{"hidden_size": 320, "n_experts": 24, "d_expert": 672, "d_shared_expert": 0, "hidden_act": "swiglu", "normalize_top_k": false, "balance_loss": 0.0146, "balance_bias": false, "scale_expert_input": true, "lr_router": 0.00162, "max_grad_norm": 0.5, "max_seq_len": 512}
Below are experts of layer 6 (counted from 0) of a mixture-of-experts language model. Rows are named router (the router's row for the expert), gate (a neuron's input weights, with its number), up (a neuron's input weights, with its number), down (a neuron's output weights, with its number) and show model dimensions 160-319. Each number is 128 + 24 x the weight over its row's rms, rounded and kept within 0 to 255.
After each expert's rows: "mostly gets" lists some tokens that are sent to it at least half of the time; "gets" lists some tokens that make up at least twice as much of what it gets as of all text. This comes from a sample of Wikipedia text that the model never trained on. Tokens count by the router's weight.

# expert 4
router [102 112 128 179 136  87 151 162 120 149 131 134  88 121 160 136 142 129  97 130  93  82 125 163 135 101 107 158 127 119 118 108  82  92 131 134 172 101 124  95 110 105 122  98 128 104 139 143 114 164 123 139 126 129 135 120  96 115 132 135 132 111 121 119 129 149 107 134 112  80  52 121 166 170 154 100 139 161 108 125 178  98 152 143 170 139 116  88 118 154 110 113 127 127  94 164 102 178 159 175 142 138 108 177 133 103 146 133 130 132 113 124 110 152 114 107  93 127 132 137 149 104 148 142 113 124 128 158 133  94 149 119 113 148 148 106 133 159  97 168 131 134 160 151 114 103 158 137 130 117  94  95 100 116  80 143 107 122 163 105]
gate0 [150 183 116 110 121 156 133 135  92 126 135 127 104 152 111 123 124 141 162 160 112 117 106 131 148 103 157 164 170 138 128 145  72 160 139 110 111 145  83 135 178 121 139  96  79 134 119 110 193 137 150 130  85 128 141 124 126 146  89 138 109 174 141 171 147  96 136 132 167 150 109 122 125  95 103  99 108 150 143 143 162 113 150 163 121 122 117  94 143 140 110  99 116 163  94 136 139 146 149  84 140  85 129 143 118 127 110 110 160 125 128 112 107 123 134 139  90 139 122 116  99 108 135  84  99 159  96 135 133  95 157  81 168 109 135 122 114 101 124 126  97 133 112 158 139  99 120 113 144 110 133 146 151 144 176 128 118 121 100 129]
up0 [125 119  91 132 126 125 128  92 136 160 110 145 154  94 122 152 171  83 139 100 119 114 128 123 173 142 157 115 103 125 114  95 136 120 131 117 119 117 146 129 169 115 128  98 111 152 158 129 139 134 106 148  94 119 111 140 138 144 129 141 119  79 133 117 123 126 116 173  95 136 114 117 166 110  77 124 108 122 120 113 144 134 155 134 183  89 169 129 124 129 133 180 120 154 125  66 107 135 127 101 171 103 162 123 129 136 113 100 142 122 144 157 109 104 125 131 121  84 160 105 151 108 137 114 105 103 112 132 106 133 115 167 149 114 145 135 184 113  90 142  95 136 115 155 135 159 135 107 159 119 111 166 124 136 146  96 139 150 108  99]
down0 [ 96 117 148 133 153 105 164 117 140 127 106 183 136 147 134 128 130 137 146 101  98  93 135 132 134 101 132 133  97 146 139 129 153 107 114  90 132 101 104  97 139 108 124 130 117 126 139  93 128 126 152 152 109 101 112 135 110 113 115  79 109 101 103 159 124 136  78 122 150 145 156  77  94 134  73  95 136  74 106 112 143 135 121 107 183 109 152 133 118 185 125 137 111 135 114 151 123 172 150 135 142 133 153 153 141 143 161 117 103  88 151 119 166 178 131 135 112 165 117 126 127 123 133 174 110 131 128 143 118 167 149  83 104  76 122 172 103 138 138  94  97 197 175 170 146 110 112 162 126 146  66 103 180 168 168 127 117 146 144 127]
gate1 [102 146  92 149 190 135  96 148 148 116 106  77 146 148 126 116 117 162 121 138 107 129 121 145  84 137 133 123 108 114 140 150 134 167  72 103  97 148 129 158  95 131 154 120 135 148 119 137 130 152 110 135 133 105 167 132 143 131 109 126 109 133 130 138  86 123 160 164 106 138 129 144 115 141 128 140 105 131 124  84 149 142 116 105 111 120 106 108 150 127  84 116 140 119 133 132 120 106 130 105  93 131 114 158 125 125 113 110 116 166 141 163 141 106 155 121 144 147 128 115 138 115 176 172 129 134  86 135 105 131 136 146 146 172 142  85 112 133  49 104 139 127 167 148 121 117  96  97  81 132 131 154 144 156 133 107 117 107 144  86]
up1 [126 141 129 172 123 146 114 135 121  84  94 134 124 140 134 114 128 143 152 124  86 100 126 130 145  89 106 151 166 115 150 123 143 114 101 140 135 140  96  84 151 118 153 141 106 113  94 126 143 174 157 132 136 120 138 148  99 146 139 109 109 107 101 179 123 125 147 100 114 158 157  92 151 106 176 179 112 130 124 113 138 140 112 128 100 128 131 103 144  92 113 169 125  87 145 134  97 136 152 135 117 147 137 172 138 181 108 155 147 152 204 119 155 141 121  91 139 173 149 133 118 159 132 118 141 155 146 120  83  98 137 122 173 111  94 105 150 141 116 150 143 129 127 102 142 108  81 120 145 125  92 101 112 175 134 138 143 128 131 134]
down1 [163 117 127 136 154 122 150 115 127 150 129 146 136 101 109 116  97 168 106 163 143 172 119 123 141 113 152  84 159 120 118 125 148  99 138 139 110  82 124  98 101 149 126 122 123 170 116 116 179 156  76 140 170 101 115 105 130 117 170 121 129 127 137 152 108 151  80 164 135 120  92  92 115 137 118 141 186 169  55 117  83 108  95  76 132 141 152 155 136 147 147 128 114 104 153 101  84 140 146 148 108 124 155 103 136 117 110 175 147 127 143 100 120 142 142 134  74 137 161 125 115 125 102 141 135 107 138 124 111 137 108 117 112 155  93 111 157 159 122  97 143 141 128 130 111 130 126 140 170  86 110 118 156 130 144 130 152 130  85 133]
mostly gets: " National", "ular", " national", " public", " International", " political"
gets: "–", "al", "ic", "ion", "ian", "il"

# expert 13
router [128 113 167 151 119  85 133 150  84 126 117 120 139 115 128 107 131 148 124 183 129 122 108 120 126 103  86 130 136 150 142 108 170  77 125 147 110 121 149 116 150 136 133 110 121 118 117 117 125 179 139 146 135 119 100 116 124 133 111 124  90 100 114 113 150  98 137 128 116  99 116 117 114 165 138 148 124 129 215  99 105 149 143 118 150 176  99 124 110 116 112 100 153 122 109 112 108  99 149 124 145 144 129 126 111 131 141 154 138 108  99 151 155 125 148 175 132 102 172  82 116 123 123  86  92 133 116 166 136 119 101 156 160 122 139 153 160 133 148  93 193 123 111 127 122 170 130 143 135 148 152 118 136 146 158 129 181 137 126 111]
gate1 [115 161 160 142 138 157  98 167 136 139 151 137 125  94 125 112 135 196 142 183  79  89 114 111  81 154 129 158 133 139 160 102 113 104 128  85 133 108 120 124 107 119 123  83  80 103 131 136  82 153 114 131 115 131  98 127 108 142 120 144  89 145 148 149 110 140 169  95 132 120  89 122 118 129  96 117 117 124  85 151 102 129  94 147 129 164 176 117 155 137 169 108 104 152 119 137 121 129 153 142 113 110 159 114 132 113  93 116 117 175 129 126 132  86 134  86 125 116 113 115 114 109 138 120 129 152 108 117 165 140 112 162 115 129 131 146 171 115 142 164 122  77  99 148 142 145 108 133 139 177 106 140 117 126 171 144 128 152 159 116]
up1 [123 122 126 154 118  94 135  59 144 148 117 161 144 115 123 176 142  76 140 163 174 110 160 126 148  92 113  82 129 123 113 148 123 133 115 121 126 164 128 111 151 137 107 133 110 128 184 105 160  97 105 173 144 105 184 134 147 123 174 105 146 109  74 131 153 116 137 125 177 154 168 136 128 119 142 118 117 135 161 111 148 160 133 112 154 108  89 135 114 161 118 149 113 124  97 115  79 159 100 131 155  81  70 132 127 135 136 128 101  92 142 146 174 140 115 130 119  81 118 129 139 128 153 178 129 118 128 176 155 136 137 163 153 158 128 121 121 137 116 116 120 148 102 114 107  73 153 115 119 183 122 156 118 152 147 161 177 130 150 119]
down1 [137 110 149  87  95 115 125  81 190 136 129 107 130 130 133 114 131 134 113 152 120 117 120 119  97 121 156 150 133 130 133 119 120 121 107 125 124 137  93 170 143 134 159 108 147  89  95 112 123 161 179 125 150 126  78 141 114 123 144 156 146 123 113 171  94 137 105 104 106 108 134 106 144 135 114 165 135 114 108 138 130 132 150 140 104  91 109 139 134 133 116 115 130 132 147 125 129 128 129 101  96 185 136 128 150 125 103 146 148 112  88 133 105 133 146 102  93 174 101 104 115 156 122 132 141 115  99  85 108 136 110  91 125  87 116 166 101 169 119 150 128 121 136 155 146 153 105 124 122 126 120 121 163 151  87 115 153  89 123 163]
gate2 [178 120 134 132 126 101  93 143 117 130 116 124 144 142 134 142 136 168 126 128 150 120 122  64 128 127 159 114 168 105  94 104 141 121 108 106 113 145 129 171  85 111 179 156 107 115 104 147 174 129 119 158 124 103 104 122 148 102 129 126 113 107 124 138  94  95 103 114 117 139  99  78 153 127 136 142 119 139 139 103 146 118 145 117 157 135 155 111 118 109  91  98 129 108  94 137 136 109 116  78 154 150 106 131 148 130 137 165  84 123  95 169 142 136 116 114 104 106 149 140 128 166 138 121 124 193 135 129 153 125 120 172 127 134 143 141 128 175 142  89 111  96 150 115 143 173 122 144 169 144 124 120 125 154 110 104 104 178 143 146]
up2 [156 100 119 116 100  82 130 123 109 122 129 133 158 154 173 118 133 140 152 133 148  90 117  85 129 152 156 148 118 154 112 122 168  81 122 128  79 119 117 108 124 106 157 107 138 106  86 115 116 174 148 142 137  78 140 141 130  80 141 111 132 121 147 121 139 117 140 120  89 146 129 178  97 169 120 128  99 130 114  65 132 124 127 112 133 173 124 142 132 125 114 110 166 168 144 127  74 151 121 112 106 101 110 155 102 153 124 146 167 120 101 136 120 142  90 157 107 114 140 137 148 130 138 107 156 184 133 111 130 125 111 109  98  82 134 134 164 136 127 122 107 128 123 136 126 147 140  99 153 110 117  80 119 118 163  74 124 130 159 127]
down2 [106 122  87 134 153 153 130 123 126 113 167 159 124 154 138 130 118 159 111 128 173 110 123 186  88 146 104 155  96 146 150 124 118 144  77 139 149 170 121  77 132 141 133 129 112  95 140 141 132 122 126 121 112 146  99 108 173 160 123 158 150 145 126 141 139  99 122 120 121 118 122 100 139 115 137 153 118 114 117 167  94 126 123 102 135 112 139  77  96 139 107  87  96  84 165 143 137 152 121 121 140 139 141 129 110 131 174 112 134 103 162 132 114 166 133 178 133  95 155 141 129 179 134  99 120 145 169 129 128 187 145 124 116 106 130 171 106 126 116 130 139 119  77 104 128 155 122 146 108 133 138 131 109 165 108 133 137 108 152  91]
mostly gets: " three", " four", " five", " two", " six", " several"
gets: "h", "4", " m", "10", "5", "6"

# expert 10
router [103 126 139  97 133 141 109 134 102 121 130  78 143 138 127 144 139 152 143 152 117 135 128  93 175 169 151 119 185 110 165 109 150 119 136 148 128 126 109  98 113 113 112  89 138  91  97 136 130 139 102 170  97  82 106 122 124 146 153 133 154 115 109 114 141 135 100 105 136 114 157  89 155 167 152 120 114 152 118 113 166 130 127 158 129 123 154 116 159 125 114 145 116 148 123 104 180 130 131 141 121 120 148 129  75 104 126 109 164 159 162 143 108 153 137 139 132 167 103 110  86 146 102 115 124 131 115  81 102 124 140 134 171 112 117 151 162 144 124 109 134 169  95 166  97 142 118 117 116  98 109 114 116 155 145 145 113 106 113 103]
gate14 [132  98 110 119 149 153 135 136  99 114 145 102 114 150 121 124  79 154 142 121 146 151 133 114 150 100 122 134 158  92 119 129 129 105 187 134 126 106 153 135 172 151 144 125 150 145 109 108 135 174 106 110 130 112 151 143 108  61 121 145 136 142 142 121 145 156 145 118 115 139 119 127 116 161 121 153  96 126 168 102 158 132 151 157 125 156 117 173  95 110 115 154 110 138 117 121 149 109 143 130 129 106 127 167 160 149 103 159 125 126 138 150  74 101 147 126 141 152 151  86 114 146  97 125 174 150 124 119 122 146 154  85 123 116 118 121 171 121 125 153 120 118 106 184 143 152  80 149 109 134 128  74 126 162 138 107 130 120 114 140]
up14 [159 152 121 106  94 115 114 151 134 143 114  86 107 121 128 116 160 135  74 136 133 130 139 133 129 129 117 116 100 149  94 107 159 151 130 126  84 166 118 115 150 135  80 126  94 126 132 149 131 160 141 132 146 116 110 115 174 111 163 118 114 124 139 127  88 162 133 137 119 122 143 119 145 121 107 126 127 156  93 138 163  83 148  92 130  97 165 105 123 157 168  94  90  96 119 152 149 147  98 146 124 132 121 141 141 123 151 105 133 121 106 183 109 145 159 129 122 138 123 149 160 111 155 141 146 102 116 198 128 107 111  98 133  99 120 123  83 113 127 142  88 109 169 107 122 143 152 135 104 158 126 110 215 100  90 164 162 114 174 107]
down14 [120  99 137 121 167 161  86 113 160 124 115 104 154  99 115  87 145  62 119 162 132 135 108 165 122 136 134 165 119 139  92 101 135  94 153 138 112 150  91 114 106 145 129 134 140 143 156 134 115 131 171 169 143  96 157 126 126 133 112 165  87 131 108 168 151  60 143 145 159 109 153 142 161 145 138  97 102 162 118  83 136 147 133 118 117 149 137 134 119 155 119 108 113 101  88 135 161 124 110 106 129 131 131 109 172 141 118 105 107 114 136 130 123 116 105 106 145  54 115  98 106  92 129 135 110 151 117 116 174 120 134 136 123 168 135 117 152 158 107 124 131 111 128 119 157 127 105 125 105 135 134 143  76 125 102 133 137 117 128 157]
gate15 [126 176 118 134 132 124 130 112 114 104 111 115 132 119 163  81 125 177 126 130  75  83 119 111 131 113 157  72 126 151 122 165 158 123 137 128 124 164 132 178 123 143 146 138 141 161 104 127 119 118 101 127 147 101 139 143 128 145  96 129 130 132 107 120 132 125 145 123 132 104  87 139  93 139 179 150 119 136  99 121 102 107 119 100 136 150 116 162 136 140  88 145 140 140 156 156 146 133 169 102 142 149 182 139 155 117 150 129 154 152 141  96 161 115 162 134 153 151 135 103  80 134 128  99 151 168  94  96 116 183 114  91  87 124 160 107 130 116 121 123 151 139 152 134 176  80 137 130 114 139 120  85 132 147 122  97 127 120 109 152]
up15 [ 80 159 109 154 144 121 147 132 150 126 132 114 111 115 119 104 125  83 158 166 151 155 104  93 123 151 135 147 131 117 139 111 135 121 100 155 122 128 118 131 143  96 160 105 105 139 160 111 103 135 123 153 137 153 119  85 132 167 133 104 158 146 110 177  88 126 147 133 132 144 144 122 123 121  91 153 145 133 125 146 125 113  75 133 102 169 100 102 133 146 139 132 124 130 141 132 105 105 127 112  89 147 140 145 145 131 145 139 127  99  59 110  62 164 116 158 103 152 125  59 121 107 152 132 138 109  66 129 159 111 114 169 138 163 139  98 152 143 137 142 127  84 153 147 135 114 102 153 144 149  90 139 134 147 188 140 129 148 138 122]
down15 [125  83 171 128 139 150 178 142 143 110 107 132 141 136 151 137 106 103  95 118 130 146 137 129 134 140 137 128 131 124 140 137 157 101 140 118 155 158 140 167 147 151 150 151 115 114  94 134 131  88 109  74  93 136 148 102  81 145 134 129 149 132 159 144 135  99 140 159 104 119 110 132 186 159 144 103 110 170 130 145 133  93  84 116 137 110 116 122 133 113 111 134 129 103 160 119 122 126 157 135 147 112 126 158 164  90  53 123 131 162 171 158 130  91 151 120 106 145 110 108 116 118 152 125 118 132 122 112 123 112 115 119  74 129 169 137 113 131 129 135 126 156 123 158 106 125 197 111 105 103 120 124  99 135 148 131 113 127 109 130]
mostly gets: " b", " Br", " Bar", " Pr", " tr", " Gr"
gets: "0", "ar", "r", " b", "j", " Al"

# expert 8
router [182  93 154 150 143 163 127  59 138 113  95 103 150 114 127 119 156 146 183 116 139 131 100 129 129 137 148 128 109 157  81 147  93 161 107 134 127 113  94 129 132 108  95 137 159 121  68 131  98 142 143 117 110 127 175 138 126 161 163 121  99 112 124 112 143  97 170 113 127 113 116 151 126 106 160 144 111 148 133 106 168 129 132  99 102 125 161 127 143 156 135 134 149 117 120 125 107 178 148  91  95 148 157 115 149 135 151 125 158 119  88  95 137 128 140 129 110 141 156 114 134 111 155 163 102 144 123 120 110 105 146 109  78 135 103 147 133 163 146 121 108 146 125 119 129 151 142 117 172 152 174 148 113 160 131 101  61 129 127 103]
gate0 [180 133 176 124 103 143 158  81 131 140 143  90 135 121 165 108 103 140 110 124 122 164  59 128 121 109  92 135 147 138 114 139 105 154 133 113 128 162 140 111 158 145 131 163 119  94 148 116 122 127 110 121 198 136 122 102 137  88 176 127 100  95 130 135 148 122 104 151 143 141 132 176 115 107 123 132 159 103 110 143 125 125 139 134  66 135 125  93 139 144 100 110 121 115 127 126 140 114 122 104 147 141 132 147 140 108 130  90 126 107 130 131 204 182 134 119 131 144  95 137 131 117 130 146 170 120 132 123  83 149  92 129 134 123 155 174 123 129  92  91 124 137 139 105 112 149 130 119 115 169 113 134 131 173 136 145  81 132 127 129]
up0 [139 141 112 103 120 126 127 156 141 133 115  91 164 156 116 133 139 100 139 151 117 141 109 135 117 126 124 110 133 100 162 108  93 119 123 181 156 104  66 109 153 125 152 144 129 122  95 169 106 118 114 141 155 124 134 143  95 135 120 110 154 138 147 164 154 112 142 158 139 135 109 163 111 158  99 103 128 138 108  88 135 124 123 126 160 158 141 114 108 144  77 128  71 103 173 127  95 139 143 112 146 143 126 109 169 119  80  86 148 100 135 101 160 120 107 110  95 135 128 148 111 150 177 149 170  75 106 176 110 121 163 126 150 100 142 187 142 139 101 119 127 113 114 125  65 167 124 146 163 178 143 139  75 116 118 111 130 118 136 103]
down0 [135 155 177  98  82 134 199 142 105 118 137 117 143 142  77 134 144 117 153  86 144 133  94 125  92 135 127 100 112 126 147 139 106 149 121 104 150 186 132 121  93  96 101 137 129 148 107 150  95 112  94 145 159 116 127  82 151 116 168 136 118 117  75  89  96 185 169 104 129 116 147 160 137  90 110 176 161 131 113 114 160 118 149 154 154 133 167 119 168  98 168 113 146 139 163  96 131 153 149 126 107 103 122 134 157 180 136 128 140  99  88 131 149 168 106 151 120 121  99 105 142 132 125  91 101 129 105 141 133 142 101 145 107 134 104 151 134  86 134 121  95 139 134 150  91 125 146 129 146 172  95  98 120 143 109 135 119  95  97 116]
gate1 [116 106 139 180 131 122 142 141 151 102 127 113 122 105 167 112 152 105 172 153 127 139 123 130 134 119 161 148 153 160 122 125 130 144  86  93 118 139 154 125 141 167 117 141  95 148 119 149 148 109 100 110  98 127 181 138 128  92 165 121  93 153 166 125 128 139  96 137 121 107 113 130 142 135 140  99 168 100  74 131 100 154 130 177 135 126  93 160 173 130 113 189 176 131  98 160 141 148 146 168 148 128 122 119 100 102 128  99 106 118 169  83 178 142 107 181 120 134 129 127 122 112 116 131 102 117 119 122 130 126 134 134 129 128 130 106 125 132 112 171 109 137  82 116  97 103 109 117 144 126 107 111 132 143 164 135 119 103 104 114]
up1 [111 138  83 164 134 122 168  95 102 120 119 106 162 141 119  89 156 162 157 153 115  84 113 150 126 120 136 120 122 102  66 105 138 114 158 131 110  92 160  96 110 128 122 122 122 128 115 141 148 112 142 177 106 131 142 135 157 144 137 174 118 168 149 143 133 171 152 152  94 149 105 122 155 141  94 108 112 130  92 130  94 106 146 151  80 136  88  94 141 132 158  78 121 116 125  77 129 136 110  84  95 136 140 141 174 117 105 118 109 126 145 159 105 138 124 165 132  77 105 179 134 148 138 165 145  93  99 164 102 110 130 112 132 110 108 157 115 118  85 117 136 117  92 174 134 142 169 124  83 158 148 102 159 148 120 137 117 122 123 125]
down1 [ 91 151 130 132 157 115 111 128 151 118 126  97 163 132 161 117 148 168 107 109 105 174 133 123 186 131 181 179 148 171  95 147  90  96  83 115 130 147  80 123 108 186 168 146 100 126 133 130 162 145  82 164  94 141 115 133 114 120  79 116 130 119 114 138 133 119 105 102 122 160 128 137 180 118 173 122 117 162  96 131 116 127 165 118 126 129 130 151 165 110 148 124 133 141 139 132 174 146  81 138  94 125 132 126  98  81 104 122 126  86  69 174 112 101 180 143 154 121 165 115 126 167 124 131 111 118 120  92 118 147 127 125 127 110 137 132 111 159 162 136 133 104  89 141 146  94  93 126 145 136 113 135 133  87 127 126 114 137 140 123]
mostly gets: " May ", " June ", " April ", " February ", " from ", " September "
gets: " ", ", ", " | ", "| ", " in ", ": "

# expert 6
router [121 113 130 113 112  94 106 120 139 102  92  88 153 149 158 127  98  95 125 162 142 129 154 124 117 154 129 106 119 102 158 114 148 153 136  86 130 161 138 118  69  90 171 104 148 110 139  97  98 150 126 123 131 138 124 121 109 148 109 116  98 126  75  98  84 173 104 129 135 103 125 165 138 141 119 159 148 143 107 129 176 155 124 129 127 142 128 167 154 155  99 101 136 161 156 108 178 142 140 117 130 111 145 163  89 142 154 139 151 142 124 147 102  96 112 156 123 159 106 161 114 116 145 107 124 146  96 148 124 138 130 121 172 154 112 101 122  73 134 136 101 127 113 144 135 113 141  94 108 123 133 135 104 162 109 116 123 142 147 156]
gate1 [153 141 109 107 142 140  70  91 134  81 131 147 130 131 121 109 119 112 188 126  85 117 188 163 173 155 116 157 130 183  87 143 139 117 146 110 130 159 116  99 133 123 192 102 154 153 134 141  66 117 137 122 155 143 143 126 134 164 144 135 128 146 131 118 124 120 104 131 128  98 120 142  90 136 138 107 124 137 123 152 143 155 131 137 127 154 114 131 115 150 111 113 125 151 126 150  99 140 127 115 134 123 119 137 109 156 135 150 114 159 106 159 131 149 130 144 135 106 106 174 109 113 131 153 133 165 115 108  99 119  75 164 177 108 149 131 128 115 152 122 101 109 119 114 143 161  83 139 132 113 157 162 131 110 120 124 116 138 158 154]
up1 [130 145 123 137 135 153  87 115  89  86 113 125 138 114 159 156 147 128 151 173 116 120 139 100 152 110 155 134 157 161 137 134 134 128 131 184 114 175 145 155  75 113 136 146 141 166 162 115 101  94  97 159 142 105 139 115 115 139 109 166  96 123 144 142 126 129  91 149 128 158 101 103 110 145 107 169 126 151 166 113 146 131 118 145  73 148 134  63 109 121 114 154 136 140 179 154 129 124 157 108 128  56  81 150 136 127 168 126 158 161 160 107 135 142 137 153 161 114  93  80 116  96 120 143 129 127 148 129 115 143  91 135 136 182 173 100 135  96  78 137 114 116 146 123 144 152 105 115 135 116 119 122 101 131 124 156 142 134 157 132]
down1 [114 151 170 102 140 185 111 123 123 134 147 161  91 106 142 107 112 122 124 146 141 138 129 137 130  71 147 143 142 139 117 100 171 137 113 179 116 111  92 128 115 145 136 136 129 152 111 104  99 139 153 137 123 137 126 115 120 116 139  78 182 124 100 183 144 141 136 118 115 116  81 141 146 119 138  96 123 110 127 148 127 141 165 133 114 154 123 144 108 179 121 157 148 110 142 134 124  96 162 126  88 135 154 148 132 132 129 169 111 142 141 150 119 194 136 173 108 138 143 106 104 109 126 149 102 109 147 158 186 137 146 155 146 113 123 145 143 124 160  92 118 124 129 149 149 148 137 143 117 133 151 111 144  79 201 146 127 102  76  96]
gate2 [109 129 142 149 197 132 120 121 129 119 124 117 124 134 135 120 105 138 127 125 128 126 121  84 135 160 141 167 103 128 131 112 116 148 146 139  98 120 112 143 157  96 141 101 117 139 113  93 130 113  91 139 105 137 132 110  82  88 119  94 136 118 143 129 150 150 155  96 101  83 166 136  97 135 114 160 113 143 129 142  95 134 143 108 107 157 119 136 123 155  82 106 187 108 137 127 156 117 102  88 114 148 155 106 165 122 113 129 141 127 179 127 156 150 142  90 132 159 115 149  91  96 173 149 108 159 132 136 114 142 125 175 100 113  79 136  82 134  95 129 136 149 102 124 137 167 113 137 109 144  64 148 168  81 132  74 158 141 115 174]
up2 [118 148 150 129 133 113 131 130  84 110 176 116 128 164 104 124 128 129 149 128 119 120 111 117 143 156 112 153 159 102 152 103 108 119 160  99 161 105 105 130  83 139 136 114 142 107 148 122 185 105 112 131 115 137 142 108 128 145  88 110 135  97 106 142 136 100 155 134 125  97 178 119 145 121  84 106 170 143 128 148 130 128 153 118 131 134  83 139 163 133  91 106 148  92 115  77 128 145  56 102 131 112  90  74 121 101 149 148  96 168 178 119  95 136 126  97 141 136 121 156  90 129 118 144 122 113 166  95 157  98 137 124 118 127 111 113  97 137 135 155 155 155 129 169 111 190 125 144 134 115 130  55 157 161 170 138 163 161 126 195]
down2 [150 165 127 113  89 123 124 158 105 123 120 134  95 153  81 138 135 124 145  83 148 145 102 101 144 162  88 137 155 155 126 142 143 176 116 149 146 131 146 144 174 105 155 124 107 126 111 153 122 108 133 166 125 125 118 116 155 122 139 137 117 114 108 128 126 113 108 146 113 169 156 153 146 129 180 155 102  87 138 131 121 126 153 123 136 161 141 142 110 134 130 136 106 120 111 156 133 154 139 146 109 120 120 132 120  79 124 176 135  87 136 150 170 139 113 146  55 129 138 127 138 111 118  95 114 155 122 158  86 121 159 135 118 119 160 138 124 132 127 118  97 123 116 124 137 120 129  76 126 101 181 163 130 136 129 130 125 166 107 180]
mostly gets: " T", " t", " | T", " sp", ", T", "att"
gets: " T", "t", "et", "us", "p", " t"

# expert 15
router [106  99 139 159 133 128 176  92 146 149 107 158  73 139 120 126 109  86 105 118 114 110 127 135  83 132 139 129 102 103 117  90 176 140 148 131 177 106 159 117 162  90 108 136 113 165  83 167 127 127 115 118  97 151  77 125 172 113 148 140 117 134 128 167 113 119 126 127 134  97 118 157 117 107 131  92 142 114 140 123 118 133 136 159 145 140 155 121  72 161 149 126  98 167 144 148 159 141 145  91 190 153 136 158 137 129 129 179 118 154 136  87 132 165  99 121 163 107  91 145 101 147 115 115  99 117 103 183 132 103  84 111 132 149 149 115 150 153 144 134 107 141 110 102 105  87 103 106 103 146 119 177 128 101 159 136 140 135 102 126]
gate1 [131 121 123 134 135 105  96  94 140  82 112 137 113 109 135 119 119 161 129 143 134 109 157 176 150 126 128 147 118 153 153 153 132 120  98 153  94 173 131  88 137 104 141 132  96 120 137  95 137 130 184 119 146 120 139 116 144 108 122 139 104 144 103 137 142 128 156 145 126 101 144 138 127 124 102 105 176 121 146  91 145 140  99 137 136 141  78 128 105 139 107 101  94 173 120 112 145 138 105 128 106 123 126 131 104 131  99 137 138 152 104 178 101  71 121 112 102 155 119 145 111  91 162  75 140 105 141 120  90 159 171 149  99 134  86 179 124 154 162  90 151 122 122 118 123 128 123 140 107 119 143 162  82  91 112 131 130 133 133 138]
up1 [139 106 106 170 160  93 120  98 153  91 116 178 132 124 158 151 144 147 123 125 155 126 156 156 145 120 119 143  86 176 118 149 111 119  97 119  93 154 129 130 125 124 155 132  99  95 130  73 118 150 134 132  71 180 141 138 146 120 132 163 127 115 137 169 133 139 146 128 124 124 120 123 121 119 129 125 132 159 111 121 107 163 114 154 117 116  59 135  69 188 138  93 102 195 147 109 150 154 116 138  87 119 160 125 105 105 147 135 144 163 136 183  68  91 108 116 117 149 121 134 103 102 121  92 138 130 154 106 117 158 140 147 111  99 117 124 152 145 160  89  88 138 106 131 154 154 141 135 118  94 158 144  96 118 109 105 133 126 113 164]
down1 [ 93 113 149 128  93 182 130 128 106 134 119 122 115 108 122 150 135 147 140 110 102 126  84 116 137 135 103  51 128 112 165 153 143 211 117  90 118 144 147 131  96 151 104  99 116 104 137 137 127 134 129  70  99  94 133 142 116 134 118 112 107 190 137 134 117 169 130 121 101  98  95 103  80 160 114 135 146 162 121 141 120 114 107 129 116  95 122  73 135 135 139 139 137  77 121 103 183 123  54 151 138 117 119 126 128 147 112 136 138 130 154 102 154 130 167  99 111 151 115 119 108 139 141 164 112 158 145 115 153 136 146 117 123 115 132 108 176 110 139 120  99 141  90 154 142 125 140 158 104  91 124 167 108 128 122 169 166 122  99 172]
gate2 [166 138 108 112 103 113 145 104 127 101 123 115 105 102 129 137 141 143 149  97 152 134  89 107 160 110  98 114 152 139 157 151  87 108 146 139 145 137 132 129 163  82  95 109 135 135 127 148 143 131 110 122 163 149 136  81 122 153 128 130 129 170 161 158 112 143 159  90  95 134 118 134 129 151 113 146  88 142 144 165 112 157 174  95 102 128 137 164 101 109 120 165 146 146 129 102 131 175  97 115 104 137 145 131 132 161 135 112 169 122 136  87 146 140 148 137 138  89 145 153 141 102 143 110 145 139 133 108 133 137 174 164 125 137 136 100 155 123 153 127  93  96 121 159 112 116 126  99 119 101  82 124 109 124 132 109  98  88  70 128]
up2 [143 112 118 109 122 122 111 138 109 149 115 146 111 117 138 138 101  84 142 130 128 148 132 123 145 143 142 112 165 166 137 101 181 178 135 109 146 122 167 141 130 184 126  90 115 127 136 130 155 125 171 146 160 117 137 141 151 149 167 160 123 158 131 114 149 142 147 121 114 131 125 182 128 121 153 121 100 122  95 121 124  98 119 133 106 113 113 160 149 104  99  80 132 120 144 127  84 110 157 110 120 120 136 126 111 152 168 146 124 140 102  89 155 113 157 144 118 105 107 115 120 132 107 139 130 100 102 130 115 113 125  82  86  97 167 135 113 131 160 163 111 152 137  81 139 148  73 169 105 131 136 118 192 146 105 147 146  87 162 154]
down2 [151 127 131 164 121  79 171 100 121 131 158 156 107 104 127 134 165 120 140  97 116 105 102 108 163 101 181 104 146 102 119 129 152 117 133 110 117 128 140  62  85  89 122 143 118 131 110 133 158 164 148 107 137  91 134 142 106 127 127 119 149  94 134 144 116 135 142 114 111 141 140 123 172 127 108  88 151  84 156 157 127 156 118 101 110 115 124 109 112 201 125 145 123 118 128 180 121 127 158 109 138 139  71 143  84 103 118 129 141  81 136 135 139 156 144 113 169 149 143 106  86 115 138 120 148 125 162 163  94  97 108 126 149 119 123 149 158 120 141 104 145  91 164 143 172 139 112 131 108 144 145 110  90 109 167 143 125 127 135  99]
mostly gets: " G", " g", "\n", " (F", ": F", "- G"
gets: "\n", "\n\n", " G", " F", "f", "F"